Experts of a small language model.
Training: a variant of SOAP for the experts, 610M tokens, 4651 steps.
Below are experts of layer 9 (counted from 0) of a mixture-of-experts language model. Rows are named router (the router's row for the expert) and show model dimensions 56-111. Each number is 500 + 25 x the weight over its row's rms, rounded and kept within 0 to 999. Numbers have three digits each.
Before each expert's rows: a language model's description of what the expert responds to; "comes after" lists some tokens at least twice as common just before its tokens as in all text. This comes from a sample of Wikipedia text that the model never trained on. Tokens count by the router's weight.

# expert 38
Description: Word-initial stems, prose. First pieces of common lowercase words after the, a or and in explanatory prose, like sh-ift, occ-urrence, cult-ures, des-ire.
comes after: " the", " a", " and", " of", " The", " to"
router:531540479553488522468489492483541486508522532500520474462546542464501448454501559506464439485486507519522522517513496505495533478481495516504493482509494499509493484506

# expert 51
Description: Action verbs after auxiliaries. Main verbs and their nouns after was, to, did not, in career or sports biographies: played, served, appointed, receive, averaged.
comes after: " was", " to", " he", " is", " not", " a"
router:525498479489521542533497491482505471527527472517541468462494526484501460476489519498495446492470546549501507511519491514505503495476508521502501478532454496522480479510

# expert 28
Description: Table pipes, CJK bytes. Table column pipes and list markers, byte pieces of Chinese characters, and name-initial fragments in sports and geography entries.
comes after: "\n", " =", " is", " 0", " (born", " such"
router:531530468496525532513477542475471459489533502533485473499532509518462513507472507522485483468465514507524497523522488527526535473466467538477531465526474471521476474458

# expert 37
Description: LaTeX frac and function words. The rac in LaTeX \frac, percent signs in tables, and clause-opening function words such as If, After, cannot, never, the.
comes after: " |", " of", " at", " to", " ", " there"
router:534526467495527533513474533477492476509536495523485470500530509500477516496485489534482501474468497504521481528526486525525541466463459529481527464531467472528463466476

# expert 46
Description: Capital name onsets. Capital initial letters or first pieces of proper names after of, the or a pipe, such as L in Lillestrøm, M, Alex.
comes after: " |", " of", " the", "-", " in", "|"
router:503543486518505525514466522497558471478521504506489497484510484485489555437476508516458491506509509516549507491520455517514553475499465502512509479490490498501461486497

# expert 17
Description: Headings and tables. Blank table cells, heading words like History, place and geography nouns, and fragments such as "well", "center", "sound".
comes after: " |", " as", " at", ";", "″N", " 1,"
router:532522469509527529515469540470479473518532500543492469500524520509470506501477502521467498476475494509532481527527497530526535467466473525493515475522478472530467465480

# expert 47
Description: Table numbers and awards. Numbers and date pieces in table cells such as "3," in term spans, award words like Won, Best, Outstanding.
comes after: " |", "|", " January", " for", "\\", " November"
router:525534472500521532517471528477489474513525507529494473505539503494461534507471503526483505476467511504525492536513493532527541470469469537488533467532470473525468469473

# expert 16
Description: Punctuation and score fragments. Hyphens, dashes, spaces and small pieces in tables and scores, such as 1–1, 0–0, Q, Yes, km, x.
comes after: " |", "o", "i", "y", "u", "ş"
router:515522468500527531521471533468491466495524500518491479512529503472477530505476500535486491489476495507526496540537496529530532475469469531488531470529470481527462473481

# expert 39
Description: Common nouns after articles. Nouns following the or a, like month, week, quarter, number, paper, and the verb "called" introducing a name.
comes after: " the", " a", " on", " The", "b", " this"
router:523522468503529528500470544480492477510534504522480466505527506513474515506476495527480496477474511503525488525525495531520532477463455531484529473526469477525469467472

# expert 19
Description: There and place words. The adverbs there and where, line breaks in election and sports tables, and pieces of place names, e.g. Creek, Iceland, sq mi.
comes after: " |", "|", "ing", " South", "/s", " S"
router:532516469495522526502484530476480473502530504526495470497526511497475523499482499528488503477465515499514505524526481529523542474475462524476526466536474466524469469477

# expert 34
Description: Table headers, categories. Label words in tables and infoboxes, such as No., Kingdom:, Family:, Total, Certified, and past or nominated in election or club text.
comes after: " the", " a", " and", "-", " member", " as"
router:533525467501524525518467527466501470502529497527491470508507517484473511491476488530485503476464515498527513523518488522520534467470472535482528463529467469522469475474

# expert 36
Description: Blank table cells. Spaces, pipes and line breaks in tables and lists, the word Part in titles, and words like located, almost, widely.
comes after: " |", "|", " ", ":", " as", ";"
router:535520471480528526498471540469481467511527502528484475496519517512462516501482494519489509482464502496525499531529493537520546470463471531478523471519472454524471477475

# expert 42
Description: Dashes and table punctuation. Dashes, slashes, semicolons, zeros and separators inside table cells, like — in empty cells and – in team names.
comes after: " |", ")", " ", "}", "\"", " –"
router:515522475462520520518477517483476484489526488529439472487519503505474508513478511538501504474474492524524501534510493525526538466479474522497525479525484472519466467482